Experts of a small language model.
Size: 8 layers, width 256, vocabulary 4096, 26.4M parameters.
Experts: 48 experts in each of 6 layers, 96 SwiGLU neurons an expert, a softmax router.
Below are experts of layer 4 (counted from 0) of a mixture-of-experts language model. Rows are named gate (a neuron's input weights, with its number), up (a neuron's input weights, with its number), down (a neuron's output weights, with its number) and show model dimensions 0-255. Each number is 128 + 24 x the weight over its row's rms, rounded and kept within 0 to 255.
Before each expert's rows: "comes after" lists some tokens at least twice as common just before its tokens as in all text. This comes from a sample of Wikipedia text that the model never trained on. Tokens count by the router's weight.

# expert 24
comes after: " the", " of", " a", " in", " and", ","
gate0 [111 144 148 114 111 130 150 163 152 172 128 108 107 147  89 106 155 108 133 173 151 131 100 127 120 118 104 107 150 165 127  98 139 188  88 131 145  71 104 143  93 137 118 110 136 131 115 122 100 168  67 122 122 113 115 116 125 136  99 105  86 106 162 131 134  94 140 129 162 152 117 109 121 140 123 120 119 134 158 168 126 117 121 104 130 117 125  99 144 122 137 116  99  97 147 137 120 133 130 100  96 108 101 135 163 125 114 108 104 143 170 139 135 138 122 104 130  88 116 148 130 123 150 156 126 113 115 141  82 161 126 111 136 111 142 197 102 129  99 110 106 141 158 109 133 153 112 152 180  78 163 132 143 143 144 148 104 148 119 142 152 124 116 109 146 105 148 116 138 125  93 123 161 101  99 181 134 126 158 168 100 110  58 117 120 149 134 118 153 137 142 116 128 129  99 102 161 118 142 145 121 117 130 114 136 100 112 136 130 102 145 122 145 124 134 131 129 140 120 125 202 160 134 150 162 134 108 161 131 108 134 147 175  59 145 137 112 169 130 143 162 141 176  86 123 102 150 107 178 137 110  73  96 123 154 135]
up0 [155 123 132 124 134 166 112 114  94 119 122 144  83 113 145  87 149 188 139 155 118 150 120 133 134 152 128 186 145 143 109 141  55 111 149 116 151 134 123 166 134 138 138 116 160  71 130 138 152 131 142 151 114 106 106 109 116 150 147 129 138 143 108 148 126 116 155 132 121 103 148  84 104 108 124 131 138 134 136 109 133 102 126 120  94 129 175 111  76 144 137 139 119 127 133 109 136 174 147 101 127 133  95 158 145 142 133 110 102 153 138 136 133 137 171 111 151 115 187 137 107 127 137 141 142 131 162 120 153 157 106 118 102 118 105  88  99 110 139 124  56 127  90 134  98 151 108  94 105  94 156 125 120 110 126 115 185 130  85 143 152 146 133 121 149 113 120 122 116 147 107  97 174 143 139  89 102 138 128 101 159 157  98 151  97 168 108 118 118 159 117 136 142 147 188 134 145 121 146 118 109 141 131 115 141 147 117  76 156 140 117 155 133 142  92 109  75 133 149 129 116 121 152 117 126 131 196 123 122 115 110 103 116 155 171 173 133 131 155 119  85 122 126 120 131 134 163 113 132 161 159 145 105  92  97 181]
down0 [132 114 155 104 141 112 129  99 143  67 128 133 149 127 191 111 139 111 132 105 139 139  83 155 140 168 131 134 183 101 123 136 106 134 125 146 139 109 155 119 132 121 131 123 128 141 142 111 139 113 114 149 104 107  96 139 164 123  85 103 111 138 145 131 139 124 132 118 141 154 144 107 135 130 110 144 166 159 124 154 135 167 147 172 183 162 129 147 131 119 127 150 131 145 116 116 116 156  93 119 109 148 152 173 127 117  96 101 182 140 144 104 143 128  95  84 116 107 140 175 117 155 100 125 105 187 127 122 162 162 104 168 147 141  81 134 149  92 122  91 111 108 144 136 128 117 119 129 159 115 100 173  99 107  99 104 188 113 131 113 154 142 131 134 103 142 127 125 144 149 143 126 105 126 160 142 128 119 105 131 147 160 114 121  98 153 127 158 109 145 132 143 106  73 126 152 168 131  88 127 133 106  91  96 108 131 123 100 133 106 121 148 113 186 120  57 101 119 116 166 147  94 100 111 133 105 103 144 102 147 102 109  96 135 118 118 128 103 111 132  98 156 129 131 140 129  86 143  92 148  97 127  66  78 124 106]

# expert 11
comes after: "-", " the", " \"", "==", " (", " of"
gate0 [125 149  98 108 103 110  88 109 128 135 137 106 135 169 158 171 110 129 115 128 140 146 130 121  94 152 163 105 120 129  92 171 158 151 163  99 138  86 154 114 125 125 133  83 136  99 102 114  88 187 130 135  83 103 124 135 129 167  80 142 107  70  68 135 125 131 146 122 126 128 128 179 103 162 126 131 129 158 124 166 110 134  84 131 155 162 142 138 129 170  89 165 192 144 129 103 109 122 126 158 147 180 149 133 132 167 100 132 112 115  84 151 173 117 154 129 116 160 108 133 150 116 162 129 137 149 109 112 111  80 151 141 155 134 134 142 126  97 120 143 116 186 127 164 111 145 169 138  97 103 156 103 104 144 160  99 115 120 150 156 127 109 112 125 114 133 131 101 118 138 140 115 122 109 143 107 140 130 135 118 104 106 128  95 109 109 128 123 117 135 100 129  76 103 150 125  90  80 126 157 115 140 121  96 145 116  88 166 128 131 118  98 116 138 164 126 141 114 106 140 140 110 164 157  77 179 118 121 162 150 135 103 144 125 128 118 142 131 152 126 136 162 131 134 143 131 133 137  82 145 151 100 102 136 144 145]
up0 [129 123  93 134 152 118 120 142 122  94 112 157 150 142 115 153 139 135 123 133 125 131 120 150 114 102  98 141  68 157 150 113  95 122 134 131  61 122 137 118 148 136 117 130 144 154 118 147  98 124 110 118 127 155 115  87 134 131 115  96 145  76 174 149 141 136  89 139 119  80 126  88 121 135 144 132 112 130 136 143 127 136 158 134 103 111 152 142 100 135 130 142  96 113 137  49 189  90 136 126 125 107 134 117  87 139 141 136 117 125 148 124 121 146 137 106 108 166 147 157 108 105 123 109 124 160 125 121 127 142 117 104 117 121 131 104 127 121 137 138 164  83 131 202 138 161 150 113  87 131 130 159 129 131 133 152 124 119 132 137 122 173 166 141 105 150 135  87 133 142 109  69 106 125  76 131  99 152 139 150 155 171 124 128 101  84 136  99 125 117  90 112 104 137 139 158 146  87 170 154 161 130 144 150 148 153 139 108 133 153  95 168 146 169 163 122 111 141 120  81  92 137 125 156 118 115 153 142 122 108 144 129  72 150 141 131 137 108 118 151 125  82 104 160 147 124 157 103 157  80 148  72  86 110 128 105]
down0 [108 116 132 116 157 107 153 133 153  97 153 135 166 151 148 163 128 134 136 167 111 175  82 122 137 132 105  87  93 164 168 118 120 120 142 124  70 141 104 162 132 109 112 119 141 128  91 116 156 126  93 146 121 123 139 110 176 148 161 111 109 142 123 187  93 117 107 159 141 123 128 148 161 118 129  98 135 131 130 138 126 135 156 127 106 125 120 173 121 126 117 125 105 123 136 146 150 131 120 130 149 127 103  68 115 112 120 145 136  72 107  98 107 115 160 119 155 123 134 121 130 125  83 127 175  95 164 129 147 139 104 137 123 137 126  75 141 127 133  92 158 136 106  98 125 128 130 146 133 128  91 158 134 142 142 115 123 162 146 137 174 129 146 123 103 136 141 111 124 108 160 136 147  99 108  93 122 120 127 139 144 123 121 166 118 123  94  80 101 140 130  79  74 159 133  93 148  94 139 150 145 112 142 147 125 128 146 135 105 183 129 169 136 100 127 109 133 135 106 156 114 157 165 182 156 139  97 139  96 158 147  88 106 113 158 116 103 155 109 113 165  77  95 110 138 175  64 117 159 169 136 122  93 148 132 122]

# expert 7
comes after: "-", "\n", "|", " •", " st", " Occup"
gate1 [141 121 146 142 113 114 134 136  90  97 117  79 153 108 148 109 109 118  89  85 152 120 122  94 150 128 137 115 125 117 104 131 125 123  67 136 144 106 101 102 109 161 139 105  91  93  88 141 144 124 108 161 143 132 113  88 147 110 169  56 145 124 129  79 180  91 127 157 129 106 122 117  90 119 111 183 126 160 112  71 124 122 151 106 123 117 141 114 104 121 117 120  85 121 119 137 105 111 111 118 164 119 117 161 128 107 138 140 164 152 130 104 110  85 148 131 124 162 107  95  94  95 101 153 121  96 182 110  69  95 148 114 131 142 186 125 129 111 116 130 121 117 136 115 124  80 119 138  77  71 140 129 101 153 166 107 111 122 114 138 176 128 135 123 136  99 111 120 117 128  87 126 118 104 121 151  54  96 115 122 100 115 123 106 143 123  96 107 128 147 105 128 130 119 126 139 117 129  92 135 142 152 109  81  98 146 124 172 111 154 148 144 143 149 103 125 149 135  97 135  75 123 143 133 160 162 143 108 157 144 124 134 145 127 118 107 104 128 146 123 131 134 136 144 100 109 119 115 118 143 130 140  93 110 156  97]
up1 [145 155 131 122  96 152 127 145 121 118 126  82 154 137 161  94  99 130 123 108 153 124  98  93 124 164 152 121 156 109  99 122 113 118 133 130 177  90 163 131 146 147 144 129 134 149 160 140 127 162 153 106 124 129 130 146 155 105 134 103 132 125 140 115 150 108 115 147 187 152  81 171 158 144 177  85 138 131 118 142 130 128 145 137 130 161 109 126  99 124 117 130 124 112 117 190 129  98 141 126 106 133 126 145  98 201 123 136 127 148  60 155 171 147 134 136 121 135 111  84  99 121 113 112 176 182 110 143  90 142 202 114 157 127 153 125 137 163 145 123 120 124 145  93 115  98  80 138 137 154 146 133 111 128 111  91 143 113 114 133 135 104 133 116 126 133 117 134 179 142 113 103 135 149 137 167  70 130 124 132 159 140 102  94 138 138  94 130 134 118  96 131 116 121  80 116 141 131 100 138 129 118 114  95 141 109 152 133 142 157 125 142 145 115 148 110 109 135 160 147 156 140 144 150 160 162 126 132 152  87 156 146  60  98 133  96 144 167 100  80 123 122 129 121 138 162 136 106  93 157  92 129 117 103 147 114]
down1 [126 123 136 100 154 102 118 111 150 138 169 110 150  73 100 130 145 140 113 112 107 122  92 123 111 135 135 126  99 152 142 120 128  97  99 145 126  92 137 140 142 179 113 107 111 109 100 159 163 115 129 143 144  96 155 136 153 152 124 113  98 151 164 124 149 147 117 128  96 101 168 114 137 130 142  68 125 137 104  97 137 118 155 111 118 127 134 112 100 138 111 141 120  70 159 161 130 105 119 107 111 116 128 134 160 114 120 128 141  83 159 117 132 136 152  96 151 126  94 110  68  67 152 149 135 160 143 146 119 135 138 148 130 164 154  97  98 172 141 181 145 113 121 176 107 101 134 121 116 158 119  91 169 126 116 129 139 114 127 149 166  99 166 143 115  99 124 143 113 122 135 113 170 144 135  86  89 144 146 163 171 137 131 123 144  95 137  67 120 149 114 130 129  95 110 133 115 132 148  98 109  77 136 139 132 147 167 149 147 122 113  98  85 105 159 125 129 142 119 173 121 109 113 121  91 158  95 132 163 127 104 147 146 156 154 152 109 102 122 117 112 155 158  76 152 128  93 170 100 117 125 147  96 161  88 147]

# expert 23
comes after: " S", "1", " ", "2", "S", "–"
gate0 [133 131 188 123 104 100 139 193 131 141 125  83 123  95 151  90 151 110 139  99 104 146 132  92 130 152 124 105 118 100 155 182 113 113 130 133 124 127 104 118 127  95 104  98  98 130 120 132 135 103 160 121  91 124 134 169 118 118 175 103 123 140 146  97 137 118 141  93 170 133 138 105  89  97 134 110 101 115 142 106 144 110 139 141 155 120  98 113 125 136 176 160 105  66 141 144 152 129 144 118 118 121 134 126 101 119 140  75 116 142 141 161 155 131  91 128 146 150 132 159 140 106 114 155 132 165 129 122  87 125 102 130 100 103 124  86 149 165 107 119 107 123 157  90 123  97 159 146 145 145 122 180 130 155 119 133 160 133 127  93 128 126 107 127 151  94 111 100 116 131 122 154 163 147 116 162 164 112 146  62 108  97 139 152 142 125 173 130 146 170 123 162 105  98 128 142 143 110 134 156 131 119 135 150 128 121 138 132 120 162 173 143 148 152 149 116 142  76 152 132  95 139 127 133 123 163 157 117 171 120 137 171 142 118 136 159 141 103 112 105 105 128 166 137 181  92 120  83 133 105 109  93 145 176 147 112]
up0 [144 159 127 148 190  94  87 117 125  87  72 124 126 126 124  91  99 118 123 117 143 125 153 170 106 117  82 174 139 113  91  93 126 117 146 147 134 104 154 152 151 143 157  93 101 141 140 135 139 108 128 103 112  96 139 144 140 124 121 136 119  71 103  82 142 186 105 184 140 100 153 115 116 131 108 110 162  98 130 147 128 149 116 105 144  96 139 133 143  94 120 112 100 103 131 148 117 113 129 104 146 123 154 115 116  89 125 124 110 150 100 125 110  98 125  94 117 120 142 144  63 109 113 124 124 129 155 132 111 133 151 127 122 100 196 136 141 139 104  86 177 149 146 125 154 113 150 146 123 155  91 111 128 110 167 110 133 130  99 132 134 159 130 125 135 131 130 107 134 129 107 102 130 114  98 130  95 130 124 108  63 188 159 108 127 129 127  91 113 128 151 144 128 114 125 147 111 151 156 132 166 154 127 141 108 133  80 146 125 125 135 108 112  74 155 174 159 105 181 156 135 143 145 116 151 115 121 150 127 137 119 102 138 130  99 107  92 103 160 101 102 104  81 151 101 148 131 121 106 125 124  87 122  82 151 131]
down0 [137 135 101 100 129 143 100 117 157 148  95 105 148 159  97  91 141  85 143  83 149 127 142 103 103  93  90  83 134  95 112 151 132 106 119  81 175 161  94 163 165 103 145 136 130 156 181 161 130 145 138 134 125 127  95 135 140 131 139 125 158 133 124 171 119 146 160 115 134 113 150 166 117 124 118 113 129 115 128 142 137 122 118 133 136 138  82 116 124 113 128 116 130 119 175 122  90 117 101 144 128 141 132 114 115  83  98 135 114 168 139 102 125 123 133 124 138 128 120 151 125  70 140  93 138 148 130 121 113 143 197 139 145 182 112 123 153 157 138 112 187 121 138 137 104 108 124 127 181 126 129 107 101 107 138 161 142 140 104 116 145 104 111 131 123 159 124 136 162 158 104  92  97 155 141 131 183 138 110  74 129  99 126 135 113 139 128 143 131 144  98 189 168  67 105 172 126  89 108 133 141 134 147 145 128 108 119 156 142 116 143 141 106 114  96 134 185  91 113 128 148  99  78 128 120 142 119  84 112 112 121 123 141 154 126 112 143 136 110 120 151 133 160 102 134 110 138  84 158 152 116 118 136 136 183 105]

# expert 27
comes after: " D", " d", " S", " s", " in", " for"
gate0 [142 136 131 150 138 159 109 133  91 142 155 163 117 166 117  95 117 112 151 121 149 114 122 149 127 139 103 104 150 107 122 132  91 133 103 146 123 104 108  93 120 162 115 152 123 184 116  95 128 156 147 102  96  84 191 114 134 143 107 139 160  94 112 107 106 143 128 141 109 137 166  93 151 124 103 126 181 113 125 155 114 152 142 127 114 104 142 120 137 150 156 118 105 152 108 143 140 114 118 124 118 158 107 147 130 133 162  79 156 122 104 107 133 107 140 119  87 115  88 138 139 153  85 114 109 111 144  99 104 142 125  93 149  96 119 117 148 152 102 199 139 141 143 131 165 110 113 152 138 129  87 136 125 163 130 143 115 124 123 157 179 128 151 145 132 152 120 103 171 108 132 140 134 119 129 122 112 132  86 166  91 113 143 122 145 131  91 124 123 152 129 167 109 148  96 150 120 128 132 122  87 127 178 118 170 160 101 112 111 149 159 111 161 106 108 152 174  90 126 150 127 145 152  76 136 103 121 122 138 114 131 152 137 199 177 118 183 104 156  90 111  86 163  85 129 139 139  87 146 129 141 109 120 151 144 119]
up0 [ 99 140 107 111 130 167 107 129 123 115 104 161 142 131 122  93 160 151 177 115 118 128  94 121 130 101 113 112 174 114 101 125 116 139 151 118  85 111 119 115 146  92 120 129 137 157  91 125 153  99 131  99 108  72 132 109 150 137 102 114  83  87 123 118 110 149 146 165 156 149 153 137 144 120 142 155 121 157 111 113 138 157  77 140  85 142 155 123 106  64 136 150 100 133 175 138 102 173 125  85  87 133 136 137 131 141 159  75 127  98  76 152 166 153 120 120 146 181 111 152 140 118 137 123 142 115 157 121 153 159 138 143 109 137 134 127 100 155 145 117 143 112 164 177 131 131 148 132  84 143  84 124 119 159 135 156 122 106 164 155 121 158 147 103 135 124 104  71 112 155 143 106 146 115 150 132 133 113 122 143 123 123 164 165 116 129 141 145 108 117 121 142 131 118  97 163  87  97  84 174 107 137 101 115 112  82 123 146 134 157 116 128  76 143 138 115 163 133 164  86 144 127 133 140 144 127 174 144 115 118  89 121 104  81 105 134 117 119 113 147 113 129  84 119 121 130 154 142 137 142 102 144 144 124 159  92]
down0 [111 109 103 136 154 142  89 129 144 156 161 144 110 148 109 112 137 195 165 156 137 150 143 101 108  97 133 113 103 145 138 140 112 146 104 114 112 158 114 140 104 151 169 133 137 173 105 148 118 147 130 138 102 112 149 135 186  85  72 114 121 102 124 104 117 165 115 114 128 135 123 157 143 138 116 146  94 145 162 160 110 143 106 146 123 106 116 135 106 190 132  82 144 165 153 147 114 162 151 146 167  88 166 150 134 150  98 110  76 144 148 126 137 134 140 172 137 138  81 144 150 157 151  82 114 104 166  96 120 116 137  99  90 129 107 126  85 179 120 116 139 130 143  99 117 101 122 144 114 128 102  76 146 110 151 122  79 118  93 137 112 120 164 156 150 142 146 132 161  98 129 147 124 105 135 127 115 146 115 138  98 140 118 126 125 104 140 130  99 106 103 130 140 170 129 115 170 143 146 139 145 143 122 140  81 132 145 112 102 107 156 130  87 113 162 107 134 105 130 110 144 129 141 108 109 146  68 125 101 124 137 109 157 116 123 100  97 139 136 126  94 118 133 159 116 146  94 152 103 160 148 138 154  65 158 106]

# expert 22
comes after: " the", " an", " a", " and", " An", " The"
gate0 [129 131 148 135 151  81 111 134 179 151 154 152 142 141 102  98 135 155 131 126 131 120 152 143 150 117 147 115 103  83  81 112 108 196 142 131 124 105 143 110 133 136 101 160  92 123 107 115 139 146 133 116  90 151 140 158  84 134 149 148 137 117 135 120 109 132 181  99 120 141 101 154 131 127 121 126 138 111  98 101 106 124 150 116 160 116 120 137 126 135 163 116 134 171 122 137  72 138 153 118 109 120 144 139 140 161 142 122 124 131 121 129 127 142  76 120 156 151 176 140 124 139 102 130 159 124 107 118 197 154 137 150 123 174 166 122  75 153 126 109 110  97 124 127  89 139 115 136 165 159 136  81 112 126 134 136  91 142 187 108 153 146 128 112 135 154 120  92 111  88 120 119 139 101 105 115 127 109 117 126 136  98  99 144 121 133 106  99 111 105 132  99 163  92  96 164 144 131 148 120 171 133 106 129 119 120  67 122 130 145 124 100 139 146 138 141 119  75 131 155 148 124 102  98 126 135 121 127 118 145 184 143 116 118 112 141 126  88 153 109 159 177 126  95 155  80 132 196 136 126 111 136 185 132 109 168]
up0 [ 99  96 135  88  78 179 126  91 144 123 126  96 174  77 125 148  97 145 125  71 102 149 135 143 131 151 109  83 168 138 114 178 133 133 125 101 136 111 140 144 150 127 128 109 143  75 125 134 149 111 127 143 153 121  98 130 144 116 124 115 160 107  99 112 132 169 129 132 159 140 131 142 128 107 165 105  95 133 105  70 123 144 104 146 100 135 123 124 123  92 133 134 134 130 113  94 129 128 145 108  97 177 114 163 132 128 132 160 166 136 104 154 138 157 170 116 117 136 130 116  83 114 133 136 132 159 134 179 157 166  93 124 162 102 135 123 132 122  61 167  72 144 117 113 110 150 152 101  81 161 110  93 192 139 126 123 174 120 135  96 148 142 132  70 142 183 102 116 114 130 132 125 113 139 152 148 126 158 157 180 112 117 171 149 134 119 164 102 152 116 134 133 102 136 108 112 117 115 114 126 143 112 133 120 108 170  98 169 136 103 108 113 131  88 130 125 139 110  81 120 156 137 123  88 123 113 137 118 147 130 125 112 119 160 154 159 117 131 144 145 136 125 127 101 108 108 120 120 117 137 144 162 149 114 125 124]
down0 [117 114 150 138 137 135 166 103 135 142 156 108 145  82 153 178 126 168 187 131 113  66  90 163 144 122  98 128 138 146  96 147 107 138 150  61 140 162 141 138 116 125 134 179 126 104 157 139 124 131 138 151 126  99 156 138 160 138  96 110 119 110 113 146 166 152 139  98 118 106 139 166 109 113 152 105 109 166 104 138 122 147 130 153 139 177 129 128  98 152  82 134 126 132 138 102 128 145 119 139 127 164 142  93 141 114 116 120 137 164  74 118 161 145 170 178 140 119 120 142 121 129 164 133 125 126 128 128 123 104 110 128 132 126 115 130 128 118 165 166 124  84 117  85 146 150 117 127  79 133 128 141 128 116 163 131 175 135 118  94 111 141 117 120 125 147 103  90 139 118 168 149 123 108 119 154 170 102  91 121  90 144 157 107 148 158 119 119  86 164 133  86 101  87 120 130 117 167 103 162 107 109 117  92 125  98 134 103 130 145 146 152 112 118 112 115 139 116 133 162 142 128  71 130 138 107 132 120 152 140 108 130 139 156 153 172 126 127 137 178 135 119 103  85  76 106 108 125 120 101 140  65 106 122 131 124]